{
  "n_layer": 14,
  "d_model": 256,
  "n_experts": 128,
  "experts_per_token": 8,
  "d_expert": 32,
  "d_shared_expert": 0,
  "activation": "swiglu",
  "moe_layers": [1, 2, 3, 4, 5, 6, 7, 8, 9, 10, 11, 12, 13],
  "router_score": "softmax",
  "normalize_top_k": true,
  "routed_scale": 2.83,
  "balance_loss": 0.00214,
  "balance_bias": false,
  "router_z_loss": 0.001,
  "router_noise": 0.1,
  "init_std_router": 0.0148,
  "lr_router": 0.000713,
  "vocab_size": 4096,
  "norm": "rmsnorm",
  "norm_eps": 1e-05,
  "tie_embeddings": false,
  "optimizer": "muon_variant",
  "lr": 0.00324,
  "beta1": 0.93,
  "grad_clip": 0.5,
  "batch_tokens": [65536, 131072, 262144],
  "seq_len": 256,
  "train_tokens": 575300000,
  "steps": 4498,
  "dataset": "wikipedia_en"
}
Below are experts of layer 6 (counted from 0) of a mixture-of-experts language model. Rows are named router (the router's row for the expert), gate (a neuron's input weights, with its number), up (a neuron's input weights, with its number) and show model dimensions 128-159. Each number is 128 + 24 x the weight over its row's rms, rounded and kept within 0 to 255. Numbers have three digits each.
Before each expert's rows: "gets" lists some tokens that make up at least twice as much of what it gets as of all text. This comes from a sample of Wikipedia text that the model never trained on. Tokens count by the router's weight.

# expert 110
gets: " ", "s", "2", ":", "6", " ("
router:084125066075117141152130132126132178169094118146167100129148146112123141125123114144088131114096
gate0:143128158129100145153125106109150097104151094146129112126149149137145133116125142118149167128116
up0:129130126120119095098151150155098138163117126120127130152082088130116135093108095143128121104147
gate1:076123167127121169104115156079153158128103141125100134159148146112096169160114091130124090135136
up1:106120151117135206110097161084135143133090135137108129162148136145122145156110130116123095157102
gate2:148120118075130120140083125148117127159110149144141126110102108102142097111134125167148132088096
up2:148143131119110130133134094121109113172137096142130129103104082112139063135152156104096147117117
gate3:135139153126118174122115095149149179139159115134116146164139164155128136111139116108130179138136
up3:137104180122147172124128128112129073144080173150098107122128108095187109137098147114161102129107
gate4:099146112121150115148145092133126089107133116115139116157111161120105165193189112174089194150108
up4:134116070099127150120150139086142170133138168173153163093126142126106169149102144145113057090126
gate5:109108134107153099133126129142133149145155099164151116081161126116131156143146113079100143120149
up5:125129069113148157119120126148071144108073110154161137111127191153110098136152146069142130098101

# expert 49
gets: "0", "8", "7", "5", "6", "9"
router:117112119122114152159162098100106162141122105112141122071176152120112137102110099148074145076090
gate0:135118108148108117160097102100162132085088156130113145130156136129107104092136110132122149114075
up0:143125154107142147122149128147123129193130098132129126142094126126138160155116152121132090149178
gate1:110114125113139127093146110089155198119145143146127175159126128130113120087136081138122126054120
up1:161135112120110129102118129152087126159168129131145094108131152120113132109122163122135125169112
gate2:143131149109126131140106112115157107149143159124128130112144136165098136158077125186120130149111
up2:130146113073137116104118128134154135155140176176124114146108135089098144175149126131138098109154
gate3:151107100170163121130141119166144108164114128086124118110142114144107116137143099097140101120102
up3:125068128139106111108097142107145090105081134138135170121130155132107167131115138186138097197132
gate4:145152102135103147109118145137112113174113077119177177112184162127134129118168137149092127099109
up4:136133114109115137118116155106116139167104106132134162078169122146123110130164137151120117094127
gate5:130113097125107101116114051099173107152088122147187115113144137190159135118143186121123127130088
up5:132067108138141130128100086096180124155080147138138117105148173168151124090115140103139168105102

# expert 36
gets: " ", "%", " (", "S", "N", " km"
router:126118117119132135155123123128109158130067089138156104130159129114115148115131103169128128098105
gate0:116120151140148136128129144122134153148122126131098120175120166140151158117093076107175153100114
up0:124118160134126131146128160148149148154103120088123123174149142114122114152107111141169120137149
gate1:094135122102155107166121127108137167116119084142115106112105142149165092090130107148142183105142
up1:101135120122129110119053063132115100142157102136105103107098157115146115114136150158131121130113
gate2:140124099141104137151105175127122111126156103128132145118106116124184110166095126146115123118150
up2:079123158096121164134157095170150150123112129117119133153150152146091143071149130117142138134124
gate3:141127120111099168156119131143140144153067136131151130148153084163147121102153123172087124154077
up3:178121109119105151129128152153119137145118165172102137161144075159151108090150145121105123160073
gate4:096169155158077096147115132124127135110100150099105118134101134169131140090145147151123119093086
up4:097111152133173145130117120117117153155150107156158137117174123110119126105120139061092108133133
gate5:126159122108136115127118139115122096136116130110139165093150087108135111125119130178123133161127
up5:109143129127120115145127111139103110150126133131110127104127134116112120121126116098142071129118

# expert 41
gets: " ", ".", "|", " The", ":", "–"
router:106125096116086175163143127125111147146090090144151106095142141093128120109109122125132107103109
gate0:112117101086124100094148168089118129157117135106143122134148131074140138154142146179129110129126
up0:121127131131112129153120130146128115146183136118117153110137166102107120106125107098119175142139
gate1:111116104117116106134143092164148145105101124119183167130127160161142171149098135123137090104104
up1:146151173077116145137136152118113133150127136086148132101139097103107127146096157126126166099112
gate2:143143122123130125124118132125131107113155152164121106118170164122106160131126185084152126100122
up2:118125106108139108130161074124110182150082142122148080137118072119105143154136140150186119125117
gate3:101150123151093157110115110154164099129114097100163098131162181112107160144080094137119138156157
up3:098137133152113072136170134116107143120130120179129096174149126148112123123133098164116128133147
gate4:067137087064149187135118147142139124129112149120108144123129166121097163122149106105156097097150
up4:126176118111081155128122134108150124122118107153145201112101166136157132142129172118090107119128
gate5:121136105154122149123094137138127144147142102106144114153133140110138187099136093133102084104155
up5:143122150128135095127157146186140108129151137142097199106108186142116104107127111126110116172108

# expert 112
gets: "2", "1", "0", "3", "4", "5"
router:132093089095111152164158129091067159161083124101139109106137152074127148127116117137121117109131
gate0:116149081143111121146100133105139121108130087069180129095129149138106174107146104114137182117105
up0:168084101143145147139123161144074155119123096129134173086104146153102142069136121139128148137100
gate1:152087067170117133113161135112111106155148157102128139100110134107116146156119103118129137168162
up1:132150107143115155144160115101169136153166179087156139118119122146109131173161154122155135150129
gate2:152127091126101139162111167102119132138129127097089151130114160126125125165145097125105148156099
up2:148123080139111132165106134122126129121113106085099162125118161122136117146147115120130171114097
gate3:091109105153130170088119160106116116136095136111147143115098090117172108144113156132108146127114
up3:096107096137104153108099167117100108138163122090120109084146120129102123161183105102155146089161
gate4:102135082150178127118110154142123104136113155161151148109176119146122098114155116123110129147097
up4:094145070161165149132109138127107109101086139158164159130165142114179138084166131151125124178109
gate5:102125099148117128158148164105110121132115118063132116121134107100143118132137126094134129131151
up5:127137142110146106141072128118153137116114135150142124162126150146121153162119128158124137156122

# expert 66
gets: " Sh", "1", "3", " sh", "In", "sh"
router:092136117088123171151153117100079138134104097118150108093151154076125138109122119150099133091096
gate0:137155129090112145095153129129071144138164150125162109076144115128124122155147168112137128094086
up0:144125113134103141127133139130102162165106144154134109113150151146108111117168134113133115115047
gate1:121131128158197148126150103127122123104085118109094123086121131107178110107159137113108119110115
up1:142142163132149149133115118088075087130068148084123103130125142120126136074114117138120103165107
gate2:143113138109115122140124132116127144080133122132152145103145135113106140148123140169145145090144
up2:121141119137129172121102102141183118181078116142140104154087111100129141157101155124093134096133
gate3:117172154122075149098168108130143185141088130123130135101169162120131119132113118093119143119098
up3:126174165120104095081156125104097169101087123134158148123146143141110134130084109092092129119120
gate4:119132092164165132129098099129133150099176137117129104074116150116114151169130102188102130128131
up4:098112163106103128160109111128144140137156102144116087116138161154128144140095145136120099152110
gate5:095116161114145098149131124093165106099127085087104126103109146148134152106126101109132096148131
up5:141127136158155188140151108130105101144116146069124123137117080151144082124125161133151135135123

# expert 104
gets: "1", "2", "0", "9", "4", "6"
router:112102122058108149181174116121093160133099133107159127098129154105098139117105112131118117083127
gate0:104101146121155170089154117116120135140130154101119140164088080156121168106104125139132150120121
up0:119110181116159164104154097111150135114126161108150167139126141141088099121141151171127147145107
gate1:118144136083150112121109129127098155128114135132112140104141139113107116159125163127138123117141
up1:149135149120149068100150151132054123140131127138086132112136144159094124089128119166135148079137
gate2:133137136107079152155140107143121127143135118100113140112113155137099135157146114131131124076157
up2:158161137072069158154157111174140111129114123107136089112138134155095139152152136095149139078155
gate3:125161131109131091118117100140163155140144143113142143146119136124116137100161107138097152153113
up3:102140120118105112112112135158119121173151106166153125112127103133140163125138090114062094114125
gate4:154085097154133182121125094120125069138079129140170098114113145089141103129094162118135124162184
up4:138079090139127170155121114110110087136085148159136127092138142094138085108146141134158114130149
gate5:130116147124123166115141110090173085109096134124134155159140069127121083133145163139088119138126
up5:135136112142128123133112121162102169144152110145110089090121196140121133138117082141158140105125

# expert 25
gets: "1", "2", "3", "0", "4", "5"
router:129102121123106147170153123087091152140080111147145109133147171117078144129112094160127086076100
gate0:151160127112114134154098129130102185141152128110179085108136115128118118152089143114161102118143
up0:133118086125162137121125150141126144153138177104139174096135167126158150102071068091113149100047
gate1:113130113125091122138148098115083108113123142151134124087126151127111135142065133118127108183149
up1:125126113115077145162143101090130127116159156152075109140077148134136136137110138148124109111161
gate2:107100128122125159132124114093112112126133092152142114116150159127117089117155128144130096127095
up2:116119152075145114098132119179183123126113117149150130145097130134093133132089105154121125114097
gate3:133085125146088137141166175065117124119153084065152086126143125129104163128104136126132111078165
up3:147180136134148093048059118183129124133136186191115128128108136142139131115120163093127144146086
gate4:098126101138130121165089112125140129132146117143112097082137141147143155109112116169102119135146
up4:128118134118163084129101155131165123131076117135133135115111148138160113147108161139159143103170
gate5:117132115145151127141152156050105161162100139147188089122119134121101102114100116138128148089090
up5:109166112129118121112125129156145122141127089103115158173142132117138141126165109117122116145126

# expert 60
gets: " in", " |", ",", " of", " (", " at"
router:106114110113131157133156133082085153188120107119137097086148154080124128088098114172108126104135
gate0:121103111112163116119147100176162125128134094074145069130102113117079153118087116085137174133079
up0:138165104157147123159176144149099143135132113142146124097082122149111112134106129169132141164121
gate1:084119159135102133143158115141113137131093126092171120106122110117095145142114157107097124131091
up1:101110125116108164161125102107087123143105070139144085139098126162145108150126148095166086122140
gate2:096139104119112151121113104098152124158111163132125131147135132102155104103122162149149131136147
up2:144137119153127109076156106131105110147142144138137133107124141116122132139179114158080155172094
gate3:118119174108148128144144105133119138116137098091146106093130117116145145129091135143111130110079
up3:116128092164128120122123097134121078099119114161125080168151163087127110127168123124137105151151
gate4:160114131138089126161143095117146162097164154097153088092143085080110173115105153115105142131145
up4:127136144111138142163078154163150115104126129090142123151100162157127131148095099088178151106080
gate5:058106100121133153149135110166136124130144122094118162151072135102143093105142121128119122139111
up5:103107150107136117135139088154124142127168154133088123132108152093130095119125143126157137121124

# expert 98
gets: " (", ".", " ", " \"", "–", "("
router:124103121112098130135134136116083151149089085116129126081154160123132132094127101150097117101109
gate0:160150153122107099142171141107089164150121190103169069097167121142123116113099142096084125123097
up0:142133180163123156156125079077135127128119112128139129142081149132132094122154065146144135138099
gate1:141097119095094164125086144116075089142102111115125119119104141142102142120091147155135133123136
up1:136093113133079153161097186137095106120095137134118127099119151112147127149087144117112188154163
gate2:124133109096108142153114150136154127125120093152129134117130120143122124179163118118091085120156
up2:133091175164130139121108104143170127126164159114137110144087088151128126133129105133126111149131
gate3:109124108153091115138149104100133083131109098143114090117135172180078107136109145114119157146143
up3:118148129149107098128106146183129129155152112140134138121102147153128123155115099129128142183146
gate4:126138125116105122100146161161123131180151120096155110120123164150129112155157113139106140128119
up4:142128126118124109145097111137080164128106115149121123139142079122177103092114179145129126112123
gate5:164108167127144126171112119128085117136126125156110153119145163172156149074140132085119145120134
up5:154113164125115131159099137151104172126111146161103131113147141173152139074159098051114119136097

# expert 63
gets: "2", " F", "ard", "B", " A", " Br"
router:109093110123105148140156129121121135143126126132168117109180180088099126137136136135127111102146
gate0:154112119128115090145127120113141141116149141133134112150164111127117130140139087100134134158108
up0:118104130106134098177133130122137131093106113132147153142155155116101138108126105071106134106124
gate1:131130131128134091135156131148112176167128163117203141137159169138133110142096131129146155167099
up1:122118131144142102155113104166156140138100126129168136130138149119124124110162106105117141135142
gate2:135090097147125082128111091147093122164154106139124095128174095149111133082134147144165126144137
up2:129170154076135145135157129140134141086106149132114133121089110108146122152108113103113132114106
gate3:167093132152124127124123129096089106094135148094179113115092149138130144130131118142159055115143
up3:136151095125151158136067133129124105149099130121124115095110129155140121107124137145147135180143
gate4:134161119146152114131142125127134170164105174110124143125133152166132110113108103162135082102110
up4:132103131118129124129132115104166168115142150094144159111131173141128125163113104069104147126126
gate5:116144121171155120129149106129162127151092115090164152085166120150150127107121136127084173137138
up5:098094125129134164143156114117152126123104126170142134105113141160114135145104110150128104139088

# expert 6
gets: "9", "8", "0", "6", "7", "1"
router:102104119108099160155165088106111140141115095102163103124164140102113132098115093152101112099121
gate0:140070118154109130136098119156160155109145107091115136155123116122101120108116062146109122142092
up0:105121129119136126144146141120113170144134104075122123099120146179117079165106112124138148105094
gate1:116145136100135099107121146122139134126129095127136131140086117153144162134142112108141138106140
up1:103133118152110148141118141185104108110084074173123115136142146149095120141177127085121097151161
gate2:083126114116172135108084106152099124147127119092108093133101118131129141106147134122115158144128
up2:099108131111127103112094138099135141075121158117149097152081122098128122152080178129146131088091
gate3:126109120109136094115104123137143121101134122125158146158127096117077104139160139138118159118098
up3:134149143141103133151128133094095129180122111138124125116165170161143135117110125106104104143146
gate4:106108119101110159131125136141114132147148137125158111153101104156159158144100121120148109155122
up4:166097133133161117106135113100161111126102128122100188111148120131107161120143120121120113153157
gate5:153108139145121112099131160133130119110169151103122115135138148137123149106122156103120086154159
up5:120160157088096143113098098152112139113118135106140157153143115097126082126098122088107149164137